config.yaml
num_hidden_layers: 8
hidden_size: 256
n_experts: 128
experts_per_token: 8
d_expert: 48
d_shared_expert: 64
hidden_act: "geglu"
moe_layers: [0, 2, 4, 6]
router_score: "sigmoid"
normalize_top_k: true
routed_scale: 1.0
balance_loss: 0.00165
balance_bias: true
init_std_router: 0.0136
lr_router: 0.000743
num_attention_heads: 2
num_key_value_heads: 2
head_dim: 128
vocab_size: 8192
norm: "rmsnorm"
norm_place: "peri"
norm_eps: 1e-06
positions: "rope"
rope_theta: 3530.0
rope_fraction: 1.0
qk_norm: false
attn_scale: 0.0884
tie_word_embeddings: true
parallel_block: false
extras: ["capped logits"]
init: "uniform"
init_std_qkv: 0.0145
init_std_o: 0.00363
init_std_up: 0.0145
init_std_down: 0.00363
optimizer: "soap_variant"
learning_rate: 0.00514
lr_mult_o: 0.639
beta1: 0.95
beta2: 0.98
lr_head: 0.0131
max_grad_norm: 2.0
warmup_steps: 200
schedule: "wsd"
decay_fraction: 0.666
decay_shape: "linear"
final_lr_fraction: 0.0
batch_tokens: [65536, 131072, 262144]
max_seq_len: 1024
doc_mask: false
train_tokens: 809500000
max_steps: 5800
dataset: "wikipedia_en"
Below are experts of layer 4 (counted from 0) of a mixture-of-experts language model. Rows are named router (the router's row for the expert), gate (a neuron's input weights, with its number), up (a neuron's input weights, with its number) and show model dimensions 0-255. Each number is 500 + 25 x the weight over its row's rms, rounded and kept within 0 to 999. Numbers have three digits each.
After each expert's rows: a language model's description of what the expert responds to. This comes from a sample of Wikipedia text that the model never trained on.

# expert 51
router:538509519485503507464478557543515520514464508514495511523540478545502505503496500524495515488515497476494520513477476501398507470556510473483470507484521505463464509517468502457529535495503483529514463477439467490500524500441472525488528512512474463510466497514492489546548525491490513469514518500450464501446484482469489475470507526536483522460494487475492441474545481513495507498502460492519500453449492481504528490523495519469468479513524478490542518550493501478476473506515524486505505492517463463539505531502507551506530493505479494487498521474500497539485514482452473518497508544515522524520504501495476475530471526500525470454488522488465475486521501481503525507509515479489490502501459466502485503474480526469479493475495509508519493510547516480548518525475515
gate1:487486450497513460499519530492545533499537540488488507489510513508510459487542543502544443500561483492485528513507504488510538481559486537533482455490482500459522539531469448486521525502505431507535512482487484481485542515460478508489470513530501504501504485513488538518533487513488496498530477532482548534506478546517487498495523494503496488491558443514449513483541546507494518482519513488464529498481482523492541495472499507513468486502470508508513487470501532498477505490518555508495495462515441510476490501521535519532497504483528480481502502505474482490492509526519507508465508531528481507506530527495509454508522485490520511525441480485502471472493485497498539479476509506527521512494530478465464507447518524528516488488516496497497486551505482466492549505474442
up1:485547488480480465468504472520532512497514513492476497566476488487490528477527501513492503521445529470475513501497508514507442496525491460472516456491526516528509487501495522500462508519518514549470531508510508532527501459557505507518522511514483525519498475445542527504515522513472526518479500525472475477480525519499463487485516477498502501487498441456471512456538478525512534478487474439523515506518462537472539500469468497518450508531521498487506521479468498484511518508523514467525496483495476537518523535451508521474487516498513489470537509523467513505475485496502431479453463488546495471466508514494512511488463521530469519512466513493487482516476511502477467507472512497520493465501489449490513468461548493525513523465527471488500484514506490509465477511506425
It responds to: Field labels and separators in infoboxes and headings, such as Apps / (Gls), UTC+, ===, Coordinates, Kingdom, Phylum, Website.

# expert 42
router:470514488498478501505484523492518501516438497533514483500506508522460486516504467506467517494532513520486466524525509538508513468495466508489506519487544466524504512495496495518521505445516482468525486506535533539497494493445482510530456531480495495495512480511481519476482497465555526480517515509539532466509523561467450491513488510518564478492502506545491517511525450529472494504510533487502526483491520484507494559504441486531486495482527449503504523529501518489530526506512505494462517485515514476494494471526498517484489472507483505510482500458514506519497505520505454480495487531534484511464497502496528457501520491540456508494551450504498453498502464465497489520426481510512512494492462487503470509514477501513488542516522497564541435519484517469519520535478563
gate0:533477562466551504489474473526532481451514501536502511496517495555493520502504508480538498471474480486489456554551529550492544507494502489491485508511483480516524484486531486448508509494495545498519494498518536486515518431392532484512471520500493490478473487487510486532522505491523535505515488509512506497565499504520507545485519505506511482474475491542559499517488453510520493527499499537506506500532495483487492521524519491542497505512469517554520513460463521475459521501502510490484496516523525473491472468526501477512525489460508497459481473496493547495502486491499482484518484495485502493509472494514537501515542490484498519467466476512509458485559507488501497492507507481493477502505484509464478497511507466527507488550568491540507485505515516521522533542499453
up0:525414455448488482488479492479532491556470487521536504479469494502520456508493465502548523515457520463484446496485487454470489491493455533558517486522502523493525501480489484487495516540518531468528519482491491499510495484518455468506505500466492472496462467502545474480512506529448486497513546499494457507513507486484507504529494534490502501492473510479503470499502515488511514473490521501471505494541538510532503520500469494515492535473443499488518531481513521504486513547546466542504469526523543513512480465515502515510518474483501513509499452476515502520461511499479519507477542546506457530514505505512523498535459488514475513499468509525514444464483472485485515496468468520462458506472520511487545513505496487578491501496548508486494504506507501528522508529475494
It responds to: Prepositions following a noun or verb in descriptive prose, especially "of" in Gulf of, Canton of, plus from, by, verb -s.

# expert 14
router:471512520490516536500498519567491524567491492503498547501512429480482481511529492471509527500506478496482492547542467509515475514530496496494506511473540495497420506475516495531459524504452511502512567531497540489486523465498463518502525523508496509501486514492570529501478479484510538471473503510508482508505493512484521460486499480502485496479522470503530445461499518477500497457521500452523560508519543500582510512497519511496446460513521497505492520493501501506484441516503488516491499495519502490496490496515521517500513479519494513523497525481441519507552525491505492489503508502501490486515489432461542507491472545494535487477551468534485499487513484536541496501493489488481479466475453490510478514477490516498507494481524480497494494525504512488472480499523561
gate0:533502483491498473525516511473528492430489504535502435513525494528512515473511499530503490444535479463467501526496519496472493491461518536483486475489476518488483493488507512440490511485512525473502511500533486484516535503476491478515517519510448502528477526472514497486518481501531527456493484467445565468451481541450516490519512518515463506548542506488520474501517495494473549484529494482538505506497506507534476545483466483484516527527520484502512499493463522484495542494545504528444460527468504506494462484517457507493527510500493551465524485498501463459512509498443494515512461471470490481549521512520524513526504474557494456479488489505504507492498543493513473525526496531500492464483458485522494511513478529535530514471452482494499519544506508505508520508519507
up0:524496468511502534498507521482537472466477464483513550475512517462496506474513487496501530492467504499516485543499524502465511533456530504475503550476520508511490519492520529477539460495526531519494473501492528537468472528503485428507511518538487511511488498470507492482505462434520498500494461488478450478507490486479483463482510498501486490512484491497482494452561514518558493496485467481483497490512534443510487488489517512527470466501470499487469513502513504518478464502486490481472554545503528481542472508546507474525469481469525503465495522510478514463501526489498536473527533469479533489480514488522429501509534501478507522505475464511491487452530477486455493455490495539518485509472456468493488493531522491510520472512534475434481489504531508486547481481511474
It responds to: Short syllable pieces inside foreign or rare words after a capital letter, plus colons in clock times, such as zi, mi, ti, 2:30.

# expert 20
router:429491496486496513516517502499473548492499492528491502516497487529482509482541497501533537475515541497477504493448486535502481472502491498493492539482508498484441444474473491547498470511506528535526471473492493551490540487440523514501559508518503481538510514524527517525468500492506500450481449483507494509535507512461504454477499509500516496524511506500495478505492487511517480485493501511479527478490507506497465446473470510518478494513481491501453507521505550479514475533472511507555546435508482475459509537515527473490512477498502497491535502502510482532531504470482526485547512503510474537467513493531494527539538504533492503494512489495520533530509509547473517523486509473510503461477509519496506508484476488467518447443552508523539470470523529502527471532496560
gate1:460474468471515491513494493484517487508523529495468494531503513482448510496501535438509505488534533544478500499509520468531514487500478549446508522512487516490456477519499517452500539559466507468491479488493493457534555481495499513507476492476485505487514488471506559528535485549500518516490495513504515500480522487490524507461492508511506550537494547467488535486521451499543499492493502427507518499487506496507501487509524514473484465474497505501474518490503538540490509509489473489466489476483501484516534513539471528512484543493510478486500461511483490517503512478468489497495495465463498500480476562469457522491503466496469449487557452533489490511533490549523514516511482526473480456513464464515474518492509455525494530493478496541504475503534524498547483542479516
up1:488464476511496507477496496514468514506507533521497522481497486436476522550536506494483475478498506522520533485496497472524544496517468525485528497489530516470465479498537496491477475513503468501539474481525536498495527511484533510478496494486541492481486525503510526488499485525472457498534487517507470470478484435496512517489549476492523532522471535501520503495484540533508485489504504468487448553516501519507493454517578539535492521494469500517476503512441502492471530515494457507496500507517497538489523521524504520457521497497471497481588486527502529548474468516512483464463471518507499487479456494502455510525503514507504487477547473509515505514482480500469466547518456484474521469539478478492471481471551463482483528496470509522527473523520499490524554501490521
It responds to: Structural symbols in tables, lists and coordinates, such as degree and minute signs, pipes, line breaks, opening parentheses and dashes.

# expert 1
router:518519503478511511504477500527559524497466486471519468435518506544507518492523487477435530510445540464472524514482467525532478504490506458451481507482532480498504493490447507500455533522507503519511478501464526426506502471453501518503506518515498474493458512502527495505526520442505503499532522561504496521524563497527538518507506531560504504488479480442456495496545521502469492490531462490536498500472529473496530488475519514478492503496482485466511520545528541471480485463532532507501460540493474467495488512519501515491515488499480515493517524504518513533491521531468522493478520473528494488509539507471508472511448497515506493451519495456471503512469498464486542498506521504486488508485483521525531496460483509515477524485513515536520486520508508494487467509471497
gate0:518479507495489488534531512472485521477528500470527509517499513533489504518535535489491550501513518492467518495527485519516464494483505530534480499479458482497478463463519525512490493532478500527529555479473502467497470471473554528483480535497520486491476513493489514524527475494521529506534473451496458505476538491479528536514483542517517526476481400502534488519469549516514507492505488467489526511513488465482503538470510553496522493504490513468556457534486503549485511509488522511468486539506488463508459493514477524478498507493531492539494513499480502516468503551478533525537520520499435509471528481517522458532479492505482507517489498500487471517488504510517495474519475454469537467457518494508507514437494513533481508492473472523510483496454513536529502536472487
up0:513503465505468480458501515468543511510506485513459518509508476457492456487472542501537510499484526469513478490510513478497497537507516495499496513509498480477479522478503557527499502472525549520489543481475531532534502516449505521483536503506503491490504482492473470477498519505476486525531491493488435491516524462491537511478509451498486503524494535527505481482518497512517453509480466515510470523480481489520483562522529518583488493495463477495477474479505490514481486482502472517485494508506505509476498477460540460523483513491493489471497499506494482489485481455510491483553518502519491551471429487461499511449497497500521532477499519539480490561516457499457493501523473472509506552455521433471483479463562528520512487503486466499506500466493489486531470526530486
It responds to: Head nouns after articles or possessives, and infobox field labels before a colon, such as years, father, Genus, Draught, Recorded.

# expert 26
router:463533480484462487493513507485487517488460501504481482510529532557492546505538508519499509467487504525504539499459479556465446513461513524494482514474454528505481438499512517532481507474466502535525510511475510539501516474481530504527524494509491484481502518533526538518496523506507485466482492466469508500481522525501456467481471498524480488466539512452472519503522467528481456527500501481563519447478513545509474519481511523502552494507466505495508441512477479473502551509465521512487480444535518440461504501525521524545494458506467541497475491532464480526466505474499536467485496526505513497485497505504521486460495517497478503488524513532514496525512506497530555530507492531491507474498504526519506481487472503492480513517526443520511492475539497488484537508508519
gate1:466535491494497550507538571500503482491480538491477532508495471494502481498471457498488464477489488521493521479519513555503573480522492477516533457454503513459464519486499501492524522511492506483487497571498534498496499492500524476495521539486474492475496527486526507538506472473476502469501511457511518491499527508501449504506486483497478503536534536501511507475548492503475502500491492493513503482449505515514532501438504474502552500511482469502477493460540473506557537474485510498500496489455505501486519504506516485533523546470512472458472509503508473527508526458495500522464548499501453505508505541446495513513508529527430458455515511498559509526489491551466518497520521491501523509496474489470505512449495507515512462492486499499481520546494462464501518496503502
up1:510525496507475509471531512508503523482491548477502506494506493507511543531536547548492488478478492476489540503487512508503484530539510515486491454503478515484496502507512530490492513507504496507483491549498500491547524506518494483521518469463538487501517549466532533527510494480517542483505507487540511504488504533526438524466516498487495508503488471474517500504550461490515532523501539471548533521504551511492536498489477463513519528515503472502480575496511482502528521454507471493493491503473491526521495536481551528509496499467476485456546480486494500537503502467531524508522529468533509521488489473469497476538535525490502510476482542509529485517537483504457528533480573459508474434500532485522481505480526511440480511522515529498513465470531492452479454519497486
It responds to: Tokens ending a sentence, title or heading, such as periods, closing quotation marks after titles, paragraph breaks, heading equals signs.

# expert 41
router:473500486476567489481478463457470497519492516519479521510469507475470544482487483501468538513514517512501549524530512511480483494495527512492485522479461519494501460506505511530510457512459498488518489490516474535525502484444453508499527514521494481536513437532534533478480474490506505499520544514539517485504494514474519473509508519501496473452501476442495487496545486497476487537431491511483460478474544499519496488536440447540536498537449525498502507505526465464506488525533521479520509475534509491524506519534507508478510496503492525474514513514495473516566502480499472498532490526518450511484497485490501512481516487514458512515530464500499492499463481505483488512488510562504475502480508508499473473470480536444528501510547485500542450507522503465492500517530462
gate0:505456507510473516500490512517506505507510490489519519542478486496498516503492511477516546540477459496478491512523519486444477484485458530540497497498505489491516520483505514498459497497480512507513463480503456519465469524532459503524545558477499489520476516477537481502521514486550499502527534492508480498493521500469467521510521487495474494480510449490566519508517495500525465511517455563519477493519473471476526524492495501487513483519487501507512456544503481480476481495486522517494512508532484479456508474494537533493543523550541531473515504551503482480439474444455493542486547518519478495475515469519513486515517510484497467526501523485501457489421492525554539491520485551504490507473456501535509555506485490490459502487513455467524504490481484497500533522496512
up0:536528518471466490515481474523541477467497513534497493488500439512481550537501480509525488537495512484531473502481477487468487491509503470459506514520549534489520502526484520500474508518511468509500519558524484511489496480516484491537485533487526535522480511470483457466508493515539513486534491524542490463499482434463502498456484500512497532512500484493502493468493482511523522510502498487488509426528488478488498525493539525543468474484493532522485446515510522469540463491524451474519487521484531507489516476517506486451473482552542512542495517517529494489523536460483521446467509549453522488527473508509483519480496493467488520473453488535475454504464528512461516464505496502523511522508492487507464465485495519481533514510509532473483492480482524449490536485520481
It responds to: Past participles, ed suffixes and following prepositions in prose, such as made, built, published, powered by, of, to.

# expert 49
router:452543521534495510467522500463521511506496446484466482509524519532517540470531447498498517489466519520500508485475501530500479461502464498492502462461440517489504449535506501518469542471504477518500508491512477522509513476471505506492497520526472479468482504519508527508481467434501497462451527514474484515544471530530489482488518484544495466521507497483542506492576486555472470513475494497533530492518492494521479493486476516510478512514453515483551442547531548474470503463495507490523503485510499458484510540524529509535552467456461512537495498480517476509481516490517448471521488472500493487492536490505467469503502494514494504494544521484515499508484511467475519520487510497524496478450515512498525505488481503501448536492526506532501461461498521494516508492490523
gate1:510457456461543482511482508478508481527526502491535516498507532497516524459477536465499492525481537534531473534472464495514499464509488514487478491454479525463463481509531479486494501492517488439512482529519520512478454492490452460486535528474449478514482517529510522469539521486518502498501526499478498497515453546545471500489521479524446483545527509505493536495539495464499501517492491486492497495500470489503502516489501491516503508490455533510502518557490496492505518442492571530506474527506481486514500494454540486502509515469505475491437506522506474493471507538492463490522489479533476493487553484556482516519518528481488517493481479503506477511501483485463506495493505453540519499523494489558552461465514526540497514491542460488519472512487492509453523500513486
up1:506496495479506463494531530515558475556491510483490489513482485492459532503521481524518501494486502489530488478508434499501496525516482528520478521500494421519468471457543501481527509496512472509491499509469526491478501521511468502481489509486523533542509517482538486523523507471509474504462488530451517509483526498520487530499504514520497509521501544488510556542465485500537510484483497472513527476515519491485507517482515513515506539530493502489520500481467511516512502469506539512514477528517471499551566506492517499585478538461489477531508519486508519528468523492551527489481489501539490495428498490527555500478510491462500530509478494476552495514436429462516495496480546476496498485514503505466503521482528534488521474500510457526473451509534498498497504512486510
It responds to: Verbs was, is, been, became right after a subject like It or He, as in "It was described by".

# expert 37
router:453547496467501500505523525496502489547465483497458515501521533532519566466486484486492514494532534509512547537491497521446480514490441495504481533485458483477518494519482495499456480501478519514507487503483516491507513487494516501525471504487466480554501498569537511523482524492478531459527483474481496517510501491488503481458468497527522453465530500454473495505516491525457470507447496448563499498493553496494497504529515511517520501523481476496532505553477513497508543551482533503430478459522465462476535529540509503490474506530474526523484508476483513534493527474465512448556488511500491499514526481494494495501504507516478489494494472484523512494533522465530493510491493503512497473484490472492481487478479506496518529532529485557505512512531509497520470519463480
gate1:527438495498510507489524467511515503484482485519487528498474568511512499500490488458534504479523506520473501499484517533481537512506481454526482507461495518500500473510515512484491485500517537498486499536504460515494497471500529519550488529532496484481522496560489519513528452507505471517483469478502540485479492515489517506459486515482458438501464524481507510492518517460523532501484539471495526515527487492503491502468459517494518547522491538494504507438503492530541501517499540508469468510528493524544508497509468473470486479519553488489489517537493516552486511477470493492470478461494504507469496495468509516518518530515496484527484480512573531527533498564452499513470556505467553481519470475486538498452514494515547476488486477526540525532489448497509499510477516
up1:491494493514495493465491467513480535529459497514480517487471447473515521504526519508466478482474493502510483520515540493518500468487504496492536498517485515542468519507495511494462520472535533519527481494488505486474512452478457477517546520482549474503488482472486542479514475464513530499473476488489559472475524480448525494503499474502483490513485479485496502507462531494470503460522483487466508511506531512485474528492507523529494516478486463484474496530529518511484494501527512499491474517459490482483488504451513536475498482597492440490477476502478542472481504495488511454531515467503527469522531516485484519518508570489521482510490510496499499527492504461452513533491462513545452473466498447505533524486475499539498519534479531462472518471467508523474571519509485
It responds to: Periods, commas, paragraph breaks after headings, and clause-linking words such as However, because, despite, when, that.

# expert 50
router:450523474508528507483513551489509492499469469494508514486528494501503545470510519513508508469492493518509448469500483490490464453549483472509501524491470540494502498491483507547501521501490499532517523531493501479528485493525461511517533530540468482504499486501474528512507526505537533504454490507493504493496491514481502476465472505542497467488539496480513482509490470503485484476480516469515540471557527477515529557491480488495454508509490481519511497529462469451438499536504530452502543542534509482537510534505506504530520473483513516507504508430504517505532492480483507469527515532509457469472498471468498511509464526491484454491510555523501456489543477482548517496499488448461494473468515496492487525510482512505480463518501472540534475516495506450494500520566537
gate1:557461469503465481530475480492497530512481510515489476510484552520490502512504516509517506494529525481514507471549488456497447448507518491530491486534468522446507525516462478505473523460455495488472504506492517505528515528445535518513516452484509532519502510506490506490499565485512527497528525510473530527444488481535495494500460480545462511496507481495490541488505473464489504488495498511469562550538495514480468497522521489459465495503498502478517477469494493483511501484499479484502530440495476519547557543517489491540500474463472521498507473531447486487517537520510497462511471478530483473536486463514472493520477476513506519507520504532470488547522501493494531463483516511472497499483499480491535477483482517476536436482492503513499509505471453520484479477525499
up1:500466488508511487482548475499522475497476499488478528476514466519535502459478449527490551525523500486504513511535481509500537470459491510460484505519535505515498461538549485466497540489547446512459481459451506513492469506521511547515509527472494471522503498488526504543533486539492493503500508467442527526472462480487562511492500521528498473515458527482501493457491500535471500507467506519527507509530490491486447493553460513498511472519462489459546548489477477460530465472500492539527491496504507480506460478491488539483486502538491458525517468536482486529508496497525498523493444489491490481459526506511481477485509485491477520530539527513498506486486494477512550524496573509474492503509490490505546482526533487512526476501485487521491472521477484501470493511497488
It responds to: Commas, semicolons and conjunctions that join clauses or list items, such as but, while, however, then, which, and.

# expert 12
router:487533522468510495504478531475490484506488462493480517463495516522493565537497485536539501502521488515506470503466479527488500497533468484498509514489526530507519506483440490512462455513500479574503522505463503463528487487528506502496502514509442488524499473507505509480473506505492528470474505475476500502476523486473523486472466510544487471462486499480515468550473485462488495474465493489509527472523515511511534540550477487541453478501482488538504501521490494456493486563548499524504527482504469500510558538515489493500531490482465528525515516514501450528492518493481518456519548554510465482498477504503493481497460562526490459501505508505481499510520506465527485511488542466464509457471475496486516507491497515526522497503453451558516526487490530470494522518537498
gate1:517496547536465521535477447445505527518479519491511499511511495509489525482485519483492493500545495494553522467558487502513491491516502503459457467504478534466466536502485487516490502461508484479508511510473495499522519508465511541491536486511503466511509517466465557507493480505488483488519498509472516518531488524523473498445482475516455517485465460521504488473498549505455523506536530473512514474562482515522493486490492473457523485549476511478495489513507501446490533477492463542509511447487509499512469517535451541502458523519503473455545505520477511511480495518540467511457530506543543502480492501504492489475523472492503465477510514454506492545499487505508478517474527463511522504498499516505512501484578498529513521480483480489523481511476516495520432507508479
up1:504496466486499464452482473512491450478522480515495501498478481517453497488501508514457544469540490484506481510485502527456499497466458530472533501504466520497478531489506453499495466534488533541521484480495487460504429457480466487455513491528520482479504516517465539499479489517537474462476507505513508494482476457510483550523509449452507495467551543523516515460492536470499544544455531525518488480534490507431524509507473535498478506487492504542479525513492513488510517517476479549498476525500506534503490536462498523490508509528495525499531495478483470499485509502468508529475499499547464521458490506541518518509541530491466504512496490496506484536518513521490516497533518493497471514509480450492503502513478535517472482499475514490489482483451482507485522573525503
It responds to: Clause-linking words and articles in running prose: relative pronouns after commas or "of" (which, who, whom, that), plus "the", pronouns.

# expert 6
router:442520477460482536465509511554509509523511480482471511443517544489497514486533500480501507525472553447430540500495515515486544501500510486460491520498489507520493505521490495465480503511475518506540481484502482460537492469478483511509557498533485497484462480508475506489473460535509488484484500451491550541511498458534496466510536495479522505501525506515520479488565493468481484504543498507495507537498508520537514461571511511506481484470496483503478477561507535506518514498515533475499504501508509470465494499514530525538462495477464509532503522501517494521485497493491523502508512482503472494515521486543489481531450510519464516475526469513483464494532528500499546512506546436476489472469510441492496526466486473506478500476543498512519477497487533483495521499478528
gate0:494472495513540555519520446462453517509459480532490492475473471429544516499562502533497501492465546451510525541506497510472473491501451511451520488476505497521487547462502499471504498482498506452520471506521494497482483479469439484491479525491497489454550542525473485495503502509532471474513482466536492502455462481508507486498465480458513526523547510534459524486499509511486492497495491508510520481483498532521453491516532504504468515506479498529499514488533542499488503524528504542482483483483493504507508474560503508519507492501516545499476516514462497527507504497507525492486449465496489498546509504500474484500495510484481476534477479471540468517495503520511476489507512495543522549498475485475510515544515467541474488502480488447506507511521501432490490516480457
up0:502458522474431489543492503525520488521541540499462503522494493499482489475491472509529490516511534517543489475468467472523463524486531517485524496496525545486519536538479461503464501481550516483470515520510535458503512521492495463559504508502487511518498498486519496500497505529501527511500477467470491458521495512495475461518550491514537454521440492522497461496493458475453499446509527560511491485504522527484514493506495463484487494516529511519499520510508492514497494484485472511503522532511512504533535515500505488515519486496483463514560483479505514542532498486482499511584509492530491496458518534498517554480483491516513506528515525528472490538529477486489480534458498532522528486484446459497502497491482503472532527474539494464494542505476497549537521469503526
It responds to: Middle or final syllables of foreign personal and place names, often after Mi-, Di-, Bi-, in tables, e.g. Mijatović, Sorana.

# expert 44
router:510521533508508552504478516489495484494491512475524482578532510502502496494481495526498517485510520475473495492481463550502473485495467501502506511479454504546475501518476504493511474468497524523514466485465492504505553479515471507483510510471465471503489515515520508529493506487508515490477483489486504515492535536503505510523452505530505433538504452462481511528489477485502477482444501500543536490483497525554509500492482501475464464502534489526467550534530533498547448492531528504495546484524482489493479559508527553531511508507496520506513555495506494532532505509471531486510474508518478498490490478459468471538413483481509456461526459542475453508526534478530543543510503511494479491498504469484476502469504533509510515503524494521511482492492505477500502511458524
gate1:527537489534515470495478472466496470487490530467483491542487495467501498474488451488540492456488485524467528463486496464493442504532483490509452528488511500502476506472510517474534501536517526467477476538493467523492534486488522543500463526493487546473463495512485504444499513532501502506496462495570473479486524538514498526517471541507499529527507488478490513491524511456556541482491498524521512508472461508538536464525447519470491483473482497506502483507479510474488495480504522489507510460518489520511504517489543462542523492500475507463522504475507481561488537478477482478497504538505519494521531480470481469560488512486499490504512534511497501478566505502508484455539534502470530502500524528487492517475492430487500509479522504502477463466465480514463492464506503
up1:551466481492501460478506483493481532511495511473536493484499489476487482506492517471512519491464494478496528438488498515485462525514476513507535462480541460522501475468467509524472481546482510450560456496516523553545494508467499520513525495489498451499522534488490537525498505523472494488449450520528471518482555530485469517521481531519521460475541497502536509463509520499529488486486479545526517503524490492469532469524479480521499467494547442491491515454489464475482522475477500491507529512516483511518530506513483526506479470534512479524502488497487489485489498507554538505480530473545470505499491486480494487524529486480492491511535503484484483555487507466510548491483504547520470494551483537484534527493491477488524505502501459476492522552493510545475529475485493
It responds to: Pieces of Latin taxonomic names in species lists and cells of numeric tables, such as -idae, -ery-, Animalia, %, pipes after numbers.

# expert 2
router:508620498475533475501462508526538521542482490500488469445505486539505506487516498503530491529444545467490502479521498518488477492496497519442480531487486478521475491528472476466475530532436524495508494495516470486529469495476460526473528512529464452476492511523534515518508489501484475488546514463506552473500506495513493458488456529511495481452501457497520454501519489487466496493539495477490497509521485498505503495524526503482462466495553520527510561523509503492536518481489516495461502497523484492515499524519522522494512499515472519513503528470470498540459518516457515507496492511505538486497543504501499499519462525527501512468554524513480479467487473505522553529498486511446486468477525500510514486479482507500511497454458509502514499502502495512531493514514528
gate0:550511506495492505532449512506523497482508488480458488527479484532456526499506500499521486495464488465485504521523496507494512479510490506477502552490458496509473500493483500485478478508421506481505504475510475480515474455496477498493498476506501493486546496481517526562504481539538498477508504417551552473531503480549517490504485506518473519505530525536508473481510519494497489461536485463481494520512521477486511490517539509472441534519459539523551536495523489516499492485433490512452481490482494499458480511515499498502498474461548499500510547516517496541510462549451509505493473515534483467500523463495527516471475469473504509506510497483521523461562504477526526539533482478464468484513500519492517475476509520563511522509483492498509513496507487539517514525482488
up0:462459471475457495459485441505522524500461506534500515472473477484492471527475474528484531531508501463500496492492510463545479512552513509502474500433456485478495515492485482500472499497511550483495531447478469521520482486491490481510522516436512537537553471514497459480509500503511515550493500487485495483489554452468454492500522470504476523519492499504508485511518474541541454447499542533467508470480519517505499496464485475507519477460467521492442529490509565520489494459526515505480512483506555485505492506500453484519500502500492459540503454490507506539468504511479561515518536467516545529502500526496520515482519492518515498489484497537513554512497481475491499509497493482487495522502494480517515506498506501514501492466520501463515486464510473473493481521533488
It responds to: Content nouns and units after numbers, articles or ordinals, often in statistics, such as %, km, million, army, population, total.

# expert 47
router:477559475505534521491492487508511534517509530514490502517544490506499472508505479487494506498481494499472512497571506534461482506489514497510481533487506536520442482497516515483475496498498490482522505523487510478518479478455468512512559523491515512524426466536539511463457517517498527475484513479515498499485471496503485466516507475485546481450475472485475502451526473487489500511516500438510479518511494476566501514509508511480485478500519516495493518506502512481502494491519482482494506535546527464464525496515518501558510476448491530459480515496485486506490530471510508497525537478526521526487489458468525506512522518549494551477540502506465527455578506529523521525474475480504453485493511514481466468426494502522546492459510499500503493470480510462528512515508530
gate1:468494526488491521499505500485496477466518502458463484482481494454496482486521514508478491499520551523463470547506524514502481455493499520460506486478544498453515468565469515470477502542512480515472502507492477507479517515503503454496516477476504501476487476533451504540493511495488534529512508504545475476546514507506469455544491497534480496551487502507460523502503494504440553516490497477474487562494505528515461508477504509534478480502467519522497429483484481449523466476433478523469509479526507499501496501500525519545537497499498505523513498460494491523506497530497541534504519521503489529482504496467472514495543513522518471495533526521485502515541504509446470486515499480462548490492491492434503475456470487480519514460486522491497515459487508483527475469490479
up1:502482497515459470486445527533497504512497486511485487485526492481457537494547468526502466509551478476503541524494476509533528487510478540519569523504549459544508503491520476507491478502568437509453528440507476494498499484494494460498558491516495447504477482495492509508508488502493454471463502482488475485483492538480492457502540484501487490486526515470533470477488481516510471509497532494528471519472502505480510493509489511492507507526474512452491479497476525478503493478469493466483519498416499561487517476529503518498518451513492495492511479496476509479503473537462464506496470477519495514500501505526529471531465506509474485506496533512463528559507535487480516506472529525492538492524513483498480514500547480496471447474453493524465482498490494503512464523498469
It responds to: Consonant-heavy pieces inside rare or foreign words and names, such as the g in Sigma, th in depth, and underscores.

# expert 4
router:485556486499501519519515480472514527553485486477462466483509460506513476459496536459498515509523510495503501509477504491465542473467508547480491510487463494484488505436487474487449497469500463475534515486497514497498505499493501521508499519522516482462476478493454502539492499470506532475478524468481494484498517503466452511459496529508515493482493476491538482474509487495479487493511518481546529523520501485537507495508529536504446508473532514532529509461526518490518512468465515496473514462527510483491516517522518517477498469438487501511496512512439480510508489536483506508519519469524514493451500476456504563471543534494560465473483458531487528524518509485514507505505504457476497462500501465491523514446480542448486513474460474537527515534500482457493482528546518
gate1:510524489480456458497502505493512475484499524487502464522487528543463494479491509472530496490526481478504489515474559509527489473495451501491545513533489492464503439500500448445507471446468474499481470500523519460489526494498443471485480531505513523488479479513487536516534498519516578485502532465525496450490484494490423500452545511495505455502494515510487486479499522509502478527448499494505546520487495464546530510497527516491494489484479506463526466508529476525475521438480525496494505497510503502501496485482537545496517457486486491499478483517474506509502504525508481556518489472494501495474525472469498543533532485507486454478512479488479563534487469520512489481480503496513471477484510521486559513484471463513485482476518505499479492484522479464485488530488477
up1:543485535521512498526541529487496508485504540447490511456536499474530525501528498529497468506479505477506478509513525494520493503551525520474490516511517513495488504479493497457509522532491504495515444501510506534450507513470523511514473511525515476475518538524531484490510447507474537515487472489507528499529451486506491507537561519536506466506489479524482547479507505478492493518495498461521531503573497486486498510479541515483484538499484499477497555488518462517469478474460484482437480544483497503452521513487497543495479500501459474498495489474454501456488524527501490500460511508503464530474512465506470506525549523469508457456501463560470515521488498507477528532503510528514467452518510503534497513489507464440496561493523481496511504501491482504524483542497492
It responds to: Scores, win/loss marks and separators in sports statistics tables and career lists, such as Win, W, the dash in 6–5, (2).

# expert 19
router:451533495489510545534514528471521515505437497494510519503494540486490543524508453500502515496529500514532568495494505514465459495513470542464483513483476484496509462491423517482450491474504518496520496480507514508508555487444496506523541528514492477473502472545532513494485491458554486489499516495484480490548510473513498460474518525498500484483473510492507520483575519508477476528455533534557525523503500517500478446545469471575522517486502497472517474501513482483518465474502548487540461465504470508465499523521509507527492499478504508500514497502469492529524506521486480483538494465503501485489500488482518493482523524561530488516523478525491486540463523489492503499485506505509484513482480474509530524504470509496475496499537451523535457482494501489512501511501497
gate0:477495451488477489516491483472503489495471470535529523512493503507503506511516476506534486536505500504511483534481502484472492524482483507475500462522494512516534491508460550499459489526512526495516474496481463500471534511496471520531480487502494526501486474461526563488538524475512552497503514543477481524504483439536469474503499527488512477482524532549512521537507478504501515481468522519447505491516455475541485501516501474508517486502468497520460471462481486522509540458447482532485497542538504520504490451521522509565505517456476547477500541508448507536468493517523484468471498491515491466476468507512549476487474469483482510537476462507479507466480495493504453505483497475508528485523499562511499511479479480486494498564475450511470482498466492542486520505528498
up0:534457500491516538509491518469500479510479525504486498485514550525524488509432518514480539492504468472479461499519520484540472512502512497503514483486525479540510530521507525477506505507489457488497513503499526532507481529517520494510499515539500501503543469477468479475498500469467479533496476494505493476494524515515553550487494485520443480467471487479485560474520491528504455452505463540544531477536511490485529490476498506534487488511488513519476516545528543519529466491522505503503548521480541482527534468478536508507499472502520494503513524483517484510490487472499545491509517539479458525492508470499533515494515496455551513488530517453492512516545537468516516475510492528519538495488529464489435486535489514522549488503456560492474517484547500478518506523487455
It responds to: Prepositions that open a noun phrase after a verb or noun in biographies, such as for, under, during, against, on.